From a checkpoint of a small mixture-of-experts model trained on Wikipedia: 90.6M parameters, 80 experts in each of 10 layers.
Below are experts of layer 6 (counted from 0) of a mixture-of-experts language model. Rows are named router (the router's row for the expert), gate (a neuron's input weights, with its number), up (a neuron's input weights, with its number) and show model dimensions 0-127. Each number is 128 + 32 x the weight over its row's rms, rounded and kept within 0 to 255. Numbers have three digits each.
After each expert's rows: "comes after" lists some tokens at least twice as common just before its tokens as in all text. This comes from a sample of Wikipedia text that the model never trained on. Tokens count by the router's weight.

# expert 35
router:049172124098176125129113122129151106085144088174167145132067109077114157156187192096147109087094157079131168112134149136126113154080158117117138110059093103147124100096110157119129099121101098158063170066159210116096170152151125134164128103099142101144165161077119071119119097093145150168105121143118103080122163077147150201156111171171125118093172170106105122135109111127163112122081
gate0:099167127199079094127161159125118088153113105122120130104162163134136178148089109149087079161188100144092100121201117127207176064130104133160165081097086165110105124170157088062119114083125117090108154097153204099136122163107157169150135167138122133125149151141116127114159115121085128169141106086116129124175143134163082127093160034061118092182060190142078070085136164135100133154145
up0:094152134172105131136153167091115085145102113130139131131112176135130141114085110144078084177155084148106094180185143133171133054132123137135157083094082130104132152154094114070142100101142119103141135086136164119153122148112151172168135165113103122128173161110097133147135102116086143182128106085159066123150158149173101198110151103048117136179087143121118078119125131122109106134178
comes after: " |", "\"", " as", " |\n", " (", " -"

# expert 10
router:138076081173078138107092091126161149079109094118151152099149128165136149173162163143081154158107084161179128064152132108174195165183140113149152149093161075091162090134123119129078185155164088135159107163115086139135082093117090199125126145135116170115085157104088129079189117123175117140173160118122168206093155099149110124117065132142135132169088091082097207158112136128113185105177
gate0:116117154089137089110150088175121174070124171094089119078143110152114143125070144201132123137172113129097092120180176123101124142088103110111121154164063116154124092129106128136163137096065134174153135131183148148189074150143137183138097189127116104078169144131138092108015120167158150072157188163106134141069173083109058122128175141148158137148122093070152148152122105139158138163175
up0:179084133112116166177099088098176168089138190124102070085158135170139100112130103133135162168156160093129086116179170102171085142129095150113163146151059130093127144072154169192168153109111124122130128121129186184123133150179143111126108081146148137163153079132134072082082138153157089164148168110087112150112119107096137019067175153077107201170154165089153103114100183150138170111110
comes after: " L", " R", " H", " W", " J", "L"

# expert 59
router:077173074165098125128117129160107099162073199067193126167124170142167143152117143125127102176143121168149174147153085180172071116147083100138165113129105153124126186087164166123145088126081152110091180191120142156121140155112137130105142123149074104120099170176114139099153112148139096129120090176177128164148131128100193162074100115121101146124104153187144060107115161193091141051095
gate0:091164164073177121117144149203130155094089051109143153109152117131141163151139140146126122101140128103120143148103138109132180123161108125199139157062115128148125068123174201108146223080121104136144167140118136122120150122125142106113158160108105135105119097079142093053097173164151133113129145106081196116161160135120134106126127157123136071174117182117106136124111114131071096132080
up0:108085152126066149136159181223057130123114121109131132099102137157157125161149105127134112062103137133094157125143142099155143120120128128179104069088134192126185112138134195195130197105110094134136190176074149123091089128111090118130101114125121175062117134133198066133121106127092131111099170151087179129121148113106133147106151128161150126144086058153091154143163071153095125128115
comes after: ",", " well", "s", ")", "\"", " rather"

# expert 67
router:086109140075166110144105194121156110201142164129136123175049139084153088116158099091137104143111121074180162062120176137177108130083088120077087138082147081153126133109135081102159156138063169227149165076160143134150119139117125149106138122119135151157137106139117096132140053095131093151084095165122171083168129127150153156119166127165123127097105167144127134187113098142101117072095
gate0:142125096160113130118163118149166118113159111214116122089129148156133089155155087124150131163135164094193130173139144178095202137121102166062138134155147131118133163143102102130116174116142099198204093228123138085144060108125179174081177130156113127143150112157074128091133130141122112177144082131126098118174151124121098163149101112177160087079126121149099118125124098135113190130077
up0:120160190120107180170066089121079135142115123080132144145138142154119210146120150139113115066097060095140143069140074098170044118150132105185108156102104156145100077178147138099157075137129140107113148081142134185119147102054042119181052129123144093095103157091146148104157112114128206140146120117120121095076085152159192102127148141138111124156100142112181139116132137102117098096158
comes after: " |", " ", "0", ";", " |\n", " —"

# expert 78
router:089089156114111160138122072124180121164127117117133085106153109156140115161169131076103070071124174142151171150131165114097159108111137128155149150142152166137090114112107083145127119098116128086099108154103184139131083134111117077147075154189120098117111095109155077087102130180087112158096134110138104085106080140078096129078105146194157133085159082152208129149103179111118156096124
gate0:123141100165113095124109103091111103088119129084115108129158186138128109197122124148113149127164098124118112134149131130137161168106082125071127120169107093138157097077127198189084167126208121128122113136108178179132126212089125167093097116169074092131148165103146145114088128124168119171150093100136109147146171091130120152112108129122129093121184140131113074203129087109214177137138
up0:091113098135097084116143151149114109106102151134118106103147129134127112208105112135139112130189086092130138129164109122115126096118117146055046102112104124131121129086101170173117140105141101088120182151118136164134094165082153172103104125117076060105126117103155152124066146106100126146140065097113161145128220082115102131135025155120204119142180145122113088165136124107204129164108
comes after: "\n", ")\n", " |\n", ".\n", ";\n", "==\n"

# expert 61
router:143152107097156140170101147166079151134119108159107101135142130092113170091148156121192120104109069165184126126111166104124157093140125103157204135143192105142127094113071141139073136155134150099108161151144135102158162124148130079107129139117119076106155113095142090080149151083093151182100113126163151099057125078132102145192109096100090074139170122109145096127086105118140125161119
gate0:132101088139146123149109156130071124140150166122117086143136102087200129131158085109126135140112141161153110154151088186154107132173107122056125175085132123095101159135187129046083122164112119107136170177151119126108069055080198143134134121160130114093130220127167168148104129094152127119106117084101083087113104178053144127110149099069145131081140115133061104169103088138147058166171
up0:112132149148121086102134150086148157113134083170149212088106196148097123121129128127114119101122127089076134114146104079084146122073122180156094087165171120183142075087121111156183118131155130141093162057137184175111189186159124119104138134113119128147177068140040134140105128159149167118135118138123167162111118112155120100122083150174132145178130127135158128090151056108100181127134
comes after: "-", " |", "\n\n", "==", ":", ";"

# expert 69
router:101195129137143124130160111161162104124123122186119163106120148130117149142108105123143089127102048109118123121163154107092102108058151088142187126100137177155105127179118166087152110132184167199116111154126188144096103131147140174085104065119102092116131107097144119168105146118151124173076113154140134120088103122151147131080096141111138169197158152146119143156090093094097118159191
gate0:137178160092060163171150096101062164094172167156015159146143196067146152106126096102126093055101073124097047112111128084103103078079084121173188158062106174175103123148145139122113155126126151120157146133134113105127132136072125125145141113124133129136119105107154185187086171135081150171097139101111140125114155088141121098087113117065148178124080121152118168134132149114071111119088
up0:101187114154125145182138127127164157124172133129064147172109158118127138095117129101113089069097092117130095106187094105127080105083079102172131124084142159110113123139163094126091166155125148137172126090064097124137115133077103131138200110138073125108116125113178160155077143149095112171095155130120133082202155084171124109122093092065113187141078091131078166168154182130112117037078
comes after: " to", " was", " and", " he", " He", " were"

# expert 9
router:135121181075133142159123111180172172067084125184121090096140120129083169131149120124171164119118159110127095158167140175152113068066152078117185192121158160141125186155133148096109119145136134076147160124119137157185107153177122155114120161143066137145119109177065105085158102165079183136111130109130110137119113128166161101106216124172135106125173120108164117158120159118139170062081
gate0:125194156114092127131142133176157135104095107087095133141115173142094122136113086165119205136192108074109097069108169071173209186120124071139164115129121175115191136164078069122095147069115154134131083194122119158127124150110126124116134096166091172131132106147125030140132140175107140128118111125128111151167131141129135033111146094136089108130154198158155176111181118128153101148153
up0:146077124139169130133092119111118124173116136150147122134154096106122161092132158133114082121149136142106120194175082134060097117136175159149099119095145086118081121125136175187120131201129078099109173070148149114111120111143129151177088103083130066151148143062114177135118094071164171105169136107103149130068136098127137163124129149137128151117072087114125095097104168117140137098128
comes after: " ", " Votes", "2", " |\n", "0", "3"

# expert 51
router:115160154082112135102146059161154159066192144175132162093075133122180064147132156152171139145112156089181160101159165114198094186185158166179147206131118142166138111108065122106095136193138123124160124151121146147168116110115176084101099133164145132148076164112076129086134127141113159070161155124155180153134131103138111146123149120137116105103144101122122134176054122159118096134153
gate0:101155145093162123089157130162125131085184110072097100161145145182081130095083126084120188102118147143116173134101158132131078158152131147158131119170133129142085190075151169148094101155122137123129083142088180145149158132139124127121093131155129105121129120097115062151151182108101125159171131072127148165071134154098134130193122134082158099154113145105239190053151132155141069110160
up0:133152128113142132087154166138141143113073148074121163148164084128121122091108144049133156129127159123115157105151089117187138171149159137166119121162149119182074127111157185148115143154133052133133095110096140114148180190128097100119089078124116135101157065118134121097165141057130115145181147145149073166063168164092095106147130125086159063140104102127167216068130111169156072080142
comes after: "B", " C", " G", "C", "G", " F"

# expert 21
router:122137145131184140112160095107082155140172159180154151150106137119154158130122088096079096139154170081109174156164108097165173138163096149123157125169145080163116139119112186116196148182124142122079094184107123142120146084166151088137165154140103087169193122105108086136132161187112154138134060187143166147099163098164153160086110072162059144153158170164107146113093130136117132107102
gate0:142097161025098139151111153124089143126125165074145095162213099145151122105119114159165120194123102149173117100161062133114152113125166182118131157124150084143104157131059163146140118113137091068135151125088143176118128127140070134114133087138108127168108154127152139182130185119094132127116140091127160171181088197103132171102096103152159099156140123147120139165171148153155128173154
up0:091116116116123083135111157125150146163139141101129137132144094091101181123143130100198177176086132172122188144102111119159098078144120153101122142127092174198172187125123078130126097156128129131109097086135152141182154133173114124186056048144153121154156092171118126118167086201128171137115149096086077126104122163119090147109044197199124162138126179125167086090101074208133064091135
comes after: " of", " and", " the", " number", " with", " for"

# expert 44
router:134168131110123070129176187157151123140117093140150161117044131103166107150126145196140098107130104102116155152101151137163106160085109144101125116091154111166125100124091183109159122142160104138068157128143159130142110102125143120158160132069161070169110201118112085085172124107083090150095115102154158126121112125101105193176114121096089121128188151131093129078135056071169172090082
gate0:134138098172175099108222101144149151113065077108129181117087096129150111142116129139180155149168155104100178086068111127170159107143111090105102125094145179132099155157092182135144121102065180191160062166132143100103135132100139120166126096121126120107153139148126131123098160144130129075138114209132160132072133182133138102107126159121117158135083108140126116106145082091068126165148
up0:071184074150163168152153079119168134116121145152184120098141073091123113171150211139096093099132078155103190106115104134127119142148163108104126158097136103047115121070114154119039154141117157125132097094069127097083163126112098157156101168120100134107147094183122114154059135112126145103181133108105094085140160140165115168127154147145156134168080116129106080114211118123090125109143
comes after: " the", " a", "19", "==", " his", "20"

# expert 64
router:122109159116098192105123184092076063086126078126109149135125140111104176146110121118124162104115109053120141125098139172118110128142123194111144172161109091139147117097144178119124152097179049104112156143123199161148154118164106098087127138133197113150122158078145161117161121113154099100098191043108123080169138155174157182125122089116126124150153138124165133125155111173152113114132
gate0:151082107057095072128158064147126154110161087095170107127165120109102182093080123093095123169122089139132170124092148177179056192146101150144132091102100092191145139161150149115122170181097096193136121113142147125102136061131069118159118109076149108110163160076179159137131134129142121169090159120160075104119156183046072152094142092117116165152161122062173109120081110199133140167131
up0:088122133119109157139100120157122128157125130117105099126152074069181097140143132108125146160149078103156165123104131078136145068072164113039141138177165139121090086091122134083178117053161163092149106184123121093150091136165176125107166105142143099118070136173134101132138161064125100145115109220107097134155123064158100120136127143086137079105132124152119130158200068100110120148119
comes after: " the", " a", " his", " this", "'s", " The"

# expert 72
router:118099099102114166090076124142146116117119099162093108100113090118145108123142086133173150091154089171131124113129103111057134105116134138132105058099137132185151172117111088084103118151120074133199098154130116094116126084176138191149162144088182173143137116117074167155128194138169095212156080111147121170139115134117154104157185110117093138106160128090227203161130174132157081136061
gate0:060153123082111168113180196069154091162136134144122076167139118179146139130069111131142146084131131156092099165122067161165134158173061137175106058075137090076099174144144047161182143108142104103105093154112132097092158092102132136153074181133087136156104166097169109102099105138132112112172165126144117103129114160119146148125126131108154128058134176124098120168157153166153117120132
up0:193118127173128112138103072183085170091125111137120203092121143100121120146170159139132084188138110103163186117130174107114126123067161149084139160162099184168155095130116190112092122097100145094127172073143108187170120177124150116099169071112175113095155123144085127118176171107124168106107108117133141149107139080148128102117145089172108125157125092154158119102090097092066153117098
comes after: " ", " (", ".", " $", "–", "00"

# expert 1
router:097111173159172087140072078182141144121085105157101115080123125155131159117096151157191135188181168144169114165119114146106159108109144153151121143121140085084148190127156133135084159185097122141153090147136060102065127080168157107133129193145194076178141161128168129125083182161067116159085080097137128160108147138100136130150151091135106106096108114132090149151187116120092127120112
gate0:146145138118157095134098151145138207115091118127087119102159083192140193139097113133122175144132138092150088204194134117130201189100112123148074187168162136182154124060148111154184145161152127097102069075138161113117063115157180150149140132101112135100113088165113173142121100101077077149126109165154112087155155154124120153123155148108156116146162117091152115178102130135125089100167
up0:156088141172125134123146129147181119094092142094149140129110148141079204122145093126151102145149107181142183110130121108095070137099111186115116149180127098100132150118210178175138107085156148132112158119137067138138151119186166155170151142056110170143095086098204146151174135152156107097088160104112104124142152151142118122159171091141138087154103126127129175127122149113181066083161
comes after: "|", " ", " |", " medal", "==", " ("

# expert 37
router:091136137077113068147148170122150097121124176115150074140112132101138153078156071155120169161145155099130135097146108159136148100111185119107101183172130115143099158134123163148185155154103079136097118143067142123127134137165136095116075122124130121137101128130184100142161132194128154139160088205120106130144104162133112148173146095162082195114146153115108119121107119107171174167090
gate0:149148139117127160142174110140180119099132150118085107169091116103173090097127147115113126166091136146094122117161146174131133106110125119097065158101133149127131138161103148204123068105218112105128103127134174178116107163114058117187065112174098164153143174202101138094103150103141087087169123043160104113111114136090107081171099144095095136143121140128104161145092122132159129127079
up0:104137075107113133068149107170118142152154096125139137151144120108128133151126100139174066161196102083120068178172102182102207091111139066189131139132115150102120097160165079137116124147083152164132123125135112121120142095127122188099146115195161139104143136139129104133127091161063196117118143154168103141124146117145125244130188072181147155185178134110116148160109150092108163068170
comes after: " for", " of", " to", " by", " on", " in"

# expert 47
router:095126147091168153102112082156149158108107134142128126098096147113157160130145135130163102064152173084129144163161136090132154183139104164121087124074064086189091147131135162140100125132179130136131124099165118130189157113163181124152135105107066108137090057121095124102086125124113066167138133144151167129203164114125132140089168112152107080144179161165136172059150116083125108154114
gate0:160092187149083086099097123120133181089129194105116120132109089051130120157102117119174138142179145106125120188152156115164115119124135150120087073107069173207087145189136162143108139097141157106148112160165122145185104181098136088152123119115119179139122120125128151170102142132192100140169139137089145090209114131092096118089153157099103108116098113148130142086193125133101139054120
up0:174072160138079096104100112135122178091146174126122111111143112067123152169066113127169144137151161097111145159184178136158115125143162182095077127110078183184095144164124171148116141055146133120136117161145127140171072157066114078162104143102098171138144110136126147182100120122186120137150167138109140091196107129084144107078138131128111130144079116141107163103170150130107150079130
comes after: " ", "19", "20", " (", "–", " August"

# expert 2
router:110114155140182140108136136103089142172114126148143132181113117128081111133099168137164118115155113093109109145157131140105130139073119176089178156098136140124123145074084170108162102137171142090117085088095186156140166094115126069131127165070137167102165141144137087136157066145109193098132162143168119121106128094108188127108078095162083106182144115114081129142110112129110065115088
gate0:171169152065079161052099130094178189108070137143067167130183126115114099092080105115154120082106088096075076155123143106100130096091053148147123120118153164127139139101100122154167140119141102135109151114112184138095143145168109111108126154212081172110109088113042138126124131130133121175107124164086086115117079138102104103134194173108166175165085122172081121077100095064161113175070
up0:090139068180190124159193153118109090155168101112149124149115133159149130097216190110122110163126156140190148120154103120223114142159184094100148107141113120139122127160115126115060070118135188145143142123127060107170153150085142161131115126114200033136162149136193130119123090076109063115144094119186170129149184147154123130139106094130063090072194116101179146125199135138129155109143
comes after: "19", " was", "20", " is", ",", "See"

# expert 32
router:097151107171126157118124107144084147169127164097092098172105080171127138145127200115144154109160112158135122128197115115107097149181095131072151123148148144121168126095147075141120101126140103126135178062172148183151145101070130133077100131142101133102103154121155103151078105176121130078163090139061081115138162124119137172131147095153142160170152118156235080143123117207178087094088
gate0:119125124080206107162090179094104106151155087169091097112116170158114102157136160061187167112111170128111124095120075095096139139150160158135070110185218095114102157124128168122143158103111121129153157175085137140148188071136159105153097152165169116165123126136169196181108186124113105180155171150225098095129088131119151115136139088126120156062128190143147115174130124118165102138137
up0:186111117159103143091099109107157134102091148086170163109152132105154048168135136154135084113058097055086131145124146176148131160070096099107146216177121176104146155124129139119103132103143178095131087098143143138098148133106063116124143111110134125136093056160139029124113083149101134089119122060069089115146108074150153094067113193147145148166121124151086168097119110172103175069108
comes after: ".", ",", ".\n\n", " and", " It", " which"

# expert 8
router:127136078123126115097079094110195113183160142104178099148073144117153121143123151131108173127125105138138130102121119158093084156098129128173110173135143157126065103091093142120070093098127167130095173133111160170079144145139149134152109070083092190157165153105148200141170099163128086146172139171100133126163104082108180162127128103136108098076129160075082085115130149150147093092089
gate0:125085089178139186131130195088090131199138114147143117191121109155141131121093154171113179112100120114078132150142118132096115087108148079138149095162136102145101087205196107105127128147213146144167151081099143093116172160119085112086157109160108161114106137092105130134129126127148145155116149156043113108148126156159158215131119155132089140100076160138106110110120144119156135130137
up0:116198168083131090142125121175120111039119127133167137119144162123166106151131093092160094136113080145160085131112132106111097151165099199165134116096141122150126094099060126143092105148060136058125110168156094188102110108142135152205115076132147121127144131141114138112122105121143101146113104091220131138094149101116092114140163107106179132160077075145134166163141112124129119137151
comes after: ".", ",", " where", " that", " when", " but"

# expert 55
router:105130080099155151126127105184169063133159090092140167105080116119136153126106102128127083161061146148167107104105077141055119144102166136154152113130159096123113168109153135102115106144142055146179172056124134103103144068134097163113119104178101169118085107104148131130085124162091153199097119081127172054081183115154129158125098172151120121096114159118124148170087108102160137122176
gate0:105108109113138135088111131167169010126078138122103128142169196153119129115125119146099180086117132117121153127060113099162106117108107139104099142142151140143100132137132144080161180137114149154175164086089045159137157108058146093142119097193076177147134131146157086094119159121145104086125137089107191074090183149108154087105139153108162130136110098149148084081150104132106109193146
up0:143156136139146151162168135099103149138154164108149116114074091153102138123133095125096112136103103165186129175245147162049144131152115127154179140138154145081120107069102073096084098146142104177059093160146189069125092106173144181119150158103114099154132162069126178135171089108129159143138110152126079178168100094153082154125110103175087153118122158142168145183169148125157153055097
comes after: " |", " ", ";", ":", " /", " -"

# expert 39
router:169129136119173182162120118077172170126137170065114140047125162165109172174082075115157161140147174143146123170160136169045118145119135159126130102171133101104144144143163118139107081136069126184141106080182180096132110167096089110105119110113109088179131092130142131208076110149099051161103159142117143156124116169114096115083122087130132187124125172090124150140189095106070157106120
gate0:129113166153206207096137150125166131123153148110115168088204118193124101101172089115124094083152109100103135091130097161130110110130127121112088102150100146174156097110190089149144104097152136134148119069137152154146142103095105117128099154153106163161174013155088133188075114131087132150143154114123119243156148144111095165171119095138126124134149101193136095178103141110144121139193
up0:119142194140194220068144140172175172142160170115124195094206113170081111123135098081141112102134085067128106100105072144110130112134132136120120096153121129097135135088143124167137088090152149121131101078153110150133122074123114084111095160130127177186176036166074126163061147160103137137159164129120132167140122131110080159156124110162091128115136097175147085164114138093137141148158
comes after: "|", ",", " in", " |", " January", " May"

# expert 63
router:121116098104171134141113114199124134162127137159129128091139134115152114123116122128099101081156187121190143096090146108132134091080118122086087157177124106131171080138113086100109180122112127085147092104160113162134132104092157140160143113157067160121122120170117148164191132148128109176179086118130192152156079159121135170080159136124130105090169136093144153112131076160147109176123
gate0:144085064066089124068138122088088149084128206108172062146127200114179143105095143069136138166111097122170180140075098147139124138132109122135131132102167095088101097185143070119124160122134099215122151130106106140115140134088102153122216170150115142164136106099165173153140141166127119170128078121113151139162124124086098110113143148135106129138155110109199103137175146094134087142136
up0:127210144158187130152127179115111120096170048176121204138107124165060153129117098129058135097132151167114082122148142156189193160096209141099141121200102178144155140122144154118158120090138132077143154103130145137137118168126157110141091102084134111104094149107130098176168095111131146143100141136160117188117156119123107118138150126145128078124143186169116136116139076171152134148090
comes after: " with", " of", " and", ".", " his", " for"

# expert 53
router:167141166126079109181146121151109157176112130124146095081107105095112144088103102114079087128129153058108120089082137148120166081107147157121070140184170162129170121115175132143134126121115105138086134148100116090140109131112105126166128119134103101067138128127175193198173184151140111194173097171122113081111110177089092070143165146119143137111131098115211139141114085132143100124116
gate0:159151130104105131162125149143160100146151131137097146141134103145123124147089141154125164136196143106091107113111120131108142136091145147105055106145082162123122167084143086113170126113120079064166132128126103108113056155143074152140083109081100114144127200181144076116117141100193098188159164147095056135201126185122117135165113134123123093116164155135125147121171120225144142126135
up0:113092127133197145085137114122110156075113092147142111132130189108123103142162091128121091137101122145193135132173127141163111115148114109142182120118150123138150129147116132143039137108159151198130120111116178114117157131089125073098157114173155141117091094070155184171130116137090130102164094107166211134057129062141157119075150130157120133088097127111119121126098116061130105127142
comes after: " of", " in", " to", " on", " for", " with"

# expert 22
router:054164151100159127117109121136165098108155092164184148128082126080147130134161164140106128116093149050125191109124154153141091132082125123140121121072102088138102086088132181087159068142127073162080163090153182128104151121171148123156130110098095096147141117063117104102147077103111098145072151111125136100139174087136146182131108162152114141047204167109139159151134116105124126111093
gate0:194084129149180174186117164141141120154163100073150120129068112108156076118108100110134068109145130123079118160164154180110092107131144128104092153062171116082131108157148059168143135158099061139198215109192130086145129211171127149167081140169118156138092091123145146136132116161175142126130120112130187171119119116107136095105152164096140082158125076153107143122136137143127062127124
up0:142153125107128106126109140128125094107070096119119194148152091110095136090208109104193178147079150134079191078113117084176124190135076124151097096145090137103143160053164186141152130122116167163141066136103133063128079113101163065100105139151133080128118143154109106163175172131112090214109141142188081140157079156183169106092065139116078147133121138138064088089111201151106170097089
comes after: " ", "19", "20", "us", "3", "a"

# expert 0
router:106142173156132092161096081138106105165093124131131112129175147119133199177165146194171110148147122145134185088153099101102098151103108159153144139096184099062140168138156163105137096146113131128135131126104138117148123191193175089175111156150174096196090179112112141139102143087055151123077138062140082145123137138053087145143102144126129121138139124191104103169122187139111104135074
gate0:121157172104163166082112117172136187119081083139165144132064103086130157167167174082171113102201110106105168115121117087096143123112087172158150107138155142242071129131136125082107148177127100142158149141136100117105135174132106159124139140167137133108102125106222147115102106109165077167164189139083120113159134139177044103117096144130130145122126129122152109161146149097157130150084
up0:150098069160127140143176074144167110098093124135103129138141183149114099064138103095104094122045162118182097152126164157171126161119141105079146140076135096150116081149129131116181105106121133124106123121167187154145065100133121098131102063100126123108131153158072098108137135133134141152098098099131123165094081132146165134113146091134105073173169134162133113131070066121145115175144
comes after: "|", " ", " Party", " |\n", " Total", "%"

# expert 20
router:162157125170104183144116157110088123120152086162130116136085159094138137082120126133080113141154111141098099154092108174136121115141084106194147110123107106084087103098139175161129152081114131086144083142100151113108118126158144111092123125074153078104193159177118114098107084086164164079085068135122075163132154114123129152127155121161143127141111121173113121138122117118063066184150
gate0:129166129114109161087122138162180135140124188110107079083134134132116139117118155084142106161088198155097145194118116140182111180094074118127152079119090125116160133135152091145133105113125112119163087141157127161093110107124164076050165126167068121153151112139099151138102090058111168101134099184116097098135122053094092148142150144097183080102132118202094143122108116163133104112086
up0:132177147172146164128151164104148089114145118171113128073113122094125052082112168083144110159150053102139140116128090145174160129148107171203136106106045140074111106187104086115070171118072114154150057128169078116126113105202127159081111104133097215161119076113123107102137107194115110136144080145106110118093130090133127106135150162148171190132151160116106093126186167156128157176130
comes after: " was", " is", " be", " are", " were", " been"

# expert 34
router:100160137066144057119124097142158095053120124092135146130152193128095157115140126066163102116079106085132136119050145146142147163103193089095133111079108080159108135157168190156169134136127103080119105164152159093122158187146083134064098088121127107158106135135130107149112101143161140177108156153060179142161110138157133129087129136139124106165134152120114145169167133123108148103125
gate0:177147157100185125138112160126107126125148203177123107152133161159178206119127107116129181131129115098131141108147112155086058148145136178118167197140144138124176182153102128104109115122130183096128160099120167121133150143141132106065156108102156142152132154151176133136172196163112090115107092177164144133170068139159103092123089125116160134134070144102100094146194109144138139141137
up0:072100097136154120108120124147151134130146085107099090119138084104091042107133120118087119209145134151146117203107147144100154099123095103162127125163161144142051093118135137114143144156132141161093117138137085105139124152136139106162131155156149052151069123079190093095106015077081109119146105084101124165136155129111119133150157146168081123155179120184118137078115233123131109092159
comes after: " in", " of", " de", ",", " at", " to"

# expert 7
router:124102102081158150151102146027162110143199137131132151113079167097104161142165129152125167102084105136169149140146109085110136152137178119148107078084113125136169131141097172095173116149145166105115194107095080123167129082094112135127158120065112110139151153142106122085170164117157170173116124089189087102189102129205142059094175177094085147092141165144167130157099151160113097106101
gate0:205146144141171140108121197092085120087152108161115103094037077119138128125105147133055125128092156146076122179114155102116167131161124087244186202220109175127103153145117123074131110134100142107155100146144129149132093146165211116131115133108144088178141118118062139154132119113177117104132115125137118154191119073080100111128119174187144142133134131112175109078099173131142121137106
up0:145153117090134174107141120110055167138130127106092150068139127073147111059136127118159129125105078139142138095148139165100115138189144124119145093136113156155117128133152164094095111151088143067124119116125101203180170145160180170142167171031114077158121149060075163132104116119131093139156069141135106146167153138153141095120097137172186165147147091116130116086106167131046137212098
comes after: "1", "0", "2", "3", "4", "5"

# expert 79
router:145109151108142063159165120160105152146131121154072137093177133078087162174177089153102107165153115138130073179162192103110112106139075171106082125143142176120073129119133121140115081083061107135115152147183092074107120155135112091110104117155138080139091107168093095122139179102131141090123135150135119172140129126134139084120200087108117108108181109098113065092146134109089094111081
gate0:099150134072148096185148147102088196111143114103059102125126121169120175086120108134115097126169189125170139186107176104122101123103134143144154141145102149121095093134109141109129114127144121098113136155143112174119144193129192153070126192150129176122157103133113124134153083164127190181174104093053065149087144198124138129092128081159162210134093161104127130133080103125169064128104
up0:110142090112134161093121122144160071145098146135180174162118150136185083142125160153128141097111124117127112082131111169172148135109069091072115148097121112156166187128164122160085100136110067163140089116103167118137144089105126129153129113126145093094112119121146094150110147090131083099051169133200239124127095058126112122134107194092122069134125084173119158153202123118130209132151
comes after: "-", ":", "\n\n", "°", " •", "′"

# expert 38
router:140097137135141114104106068077182103088118082115089124116170164054157150153090158101100141159105099146083135198077104072058126134130123154131180047151077133204108140084144124138112106161140100070112078118165149089098163139124131102091096157108069151166138106145072149110097063132164135129084177132149096117156098127159145131143160161094120113177157153118109075098123156098122139193139
gate0:173142110136150145138093169072138079106033109091128134080091184067129114042127118171098129181141111219146101136117166143100165158071151115129172053141170147148180134231151087135138119138171158174186152113142168081119132107143137091093115089140126095121139062145144121071172112110092132134121139144104153138147156121108162125108133077120115164133109128147177097137128180078138132160144
up0:108136153110118148128090131142206111091134118108053120155139165074130155028142156159139074137161082126131110145149142175116194093099152113145149101155148145132134136179081140123083106159123161142108152035183150128131141110130171107120128088116127134122135121156147142144089082098148145146108157138168132134181084132101150097081089132131116162131069122149171100187140156142144140121124
comes after: ",", " in", " United", " South", " New", " North"

# expert 25
router:092139187120089148124138113131167110172121104124143155138133139116143121116136105137094113054096124143134193072114200087128086118110147168174115182154131110181099121123140095112136077179146119170114184065106163075124063124117117085175080103189106125091133046104135075099103111196085147152085111148127201078059138155131137125071179112159120122085151180102141115106154126078154076095103
gate0:102125159141122101168135183136170169152062151084098131171110151121099101126094088239126124127093111103150172121132117100112097130153084166167123142168089136151155150127112080127099090114143133145184126115090161071117089143143083124070156140155143104120127117082142123120133118162108185148188107152203144102126100129185082156108163125136146120107089144107119131159090181076093065109147
up0:173195115136163049144120148144122183106113127074111139131105149081098102116100114200091032133081182133090114111142161128143115089154115179186117187088133137114161172149132146142154145152105159147156106126107156088145125146115093130172158127108189138072071065083132157122116134166084134107143120144157141122110155090145061132156111183101102148104124136136153142130084142144105160132139
comes after: "\n", ")\n", " |\n", ".\n", ";\n", ")"

# expert 50
router:091162142113140183140088167109083124054106153142149153143099210093154149127167109125098144143114120093151166133127078177052089131152162133079076127124113115167098084092098077123107127163091123153120121125204124186114159148106151101176164162099100048185146110074072140173102087136157083157139128134178120192169160145126178180155106136168097141135187115094106130123111144095120126174071
gate0:139091130115115129125079132135149120146108124155139114091133097058155135104090083129088108144051127130145152106206137157119171109152118150134164147200184051212125088100090160110155175081093161104169119135142091136124105120126154171118113098147055109178103094162125150146147165094130182092115101121128101129137136167160118106151098188118124137155126134204096145148120154082075101141223
up0:108164122093114184138177125118163103113158127110127164145156186171114102120110161176164147113171184132177104169078119072164100190136132116133068147104082159090127114131164095200110074163118115124127139128089214172129163118118103084171139150133166147124154194118111108084141099165139048117115145139128105078136122086092112134089152093152118095132138143092195093131159099183175110120067
comes after: "–", "19", " ", "20", "18", "-"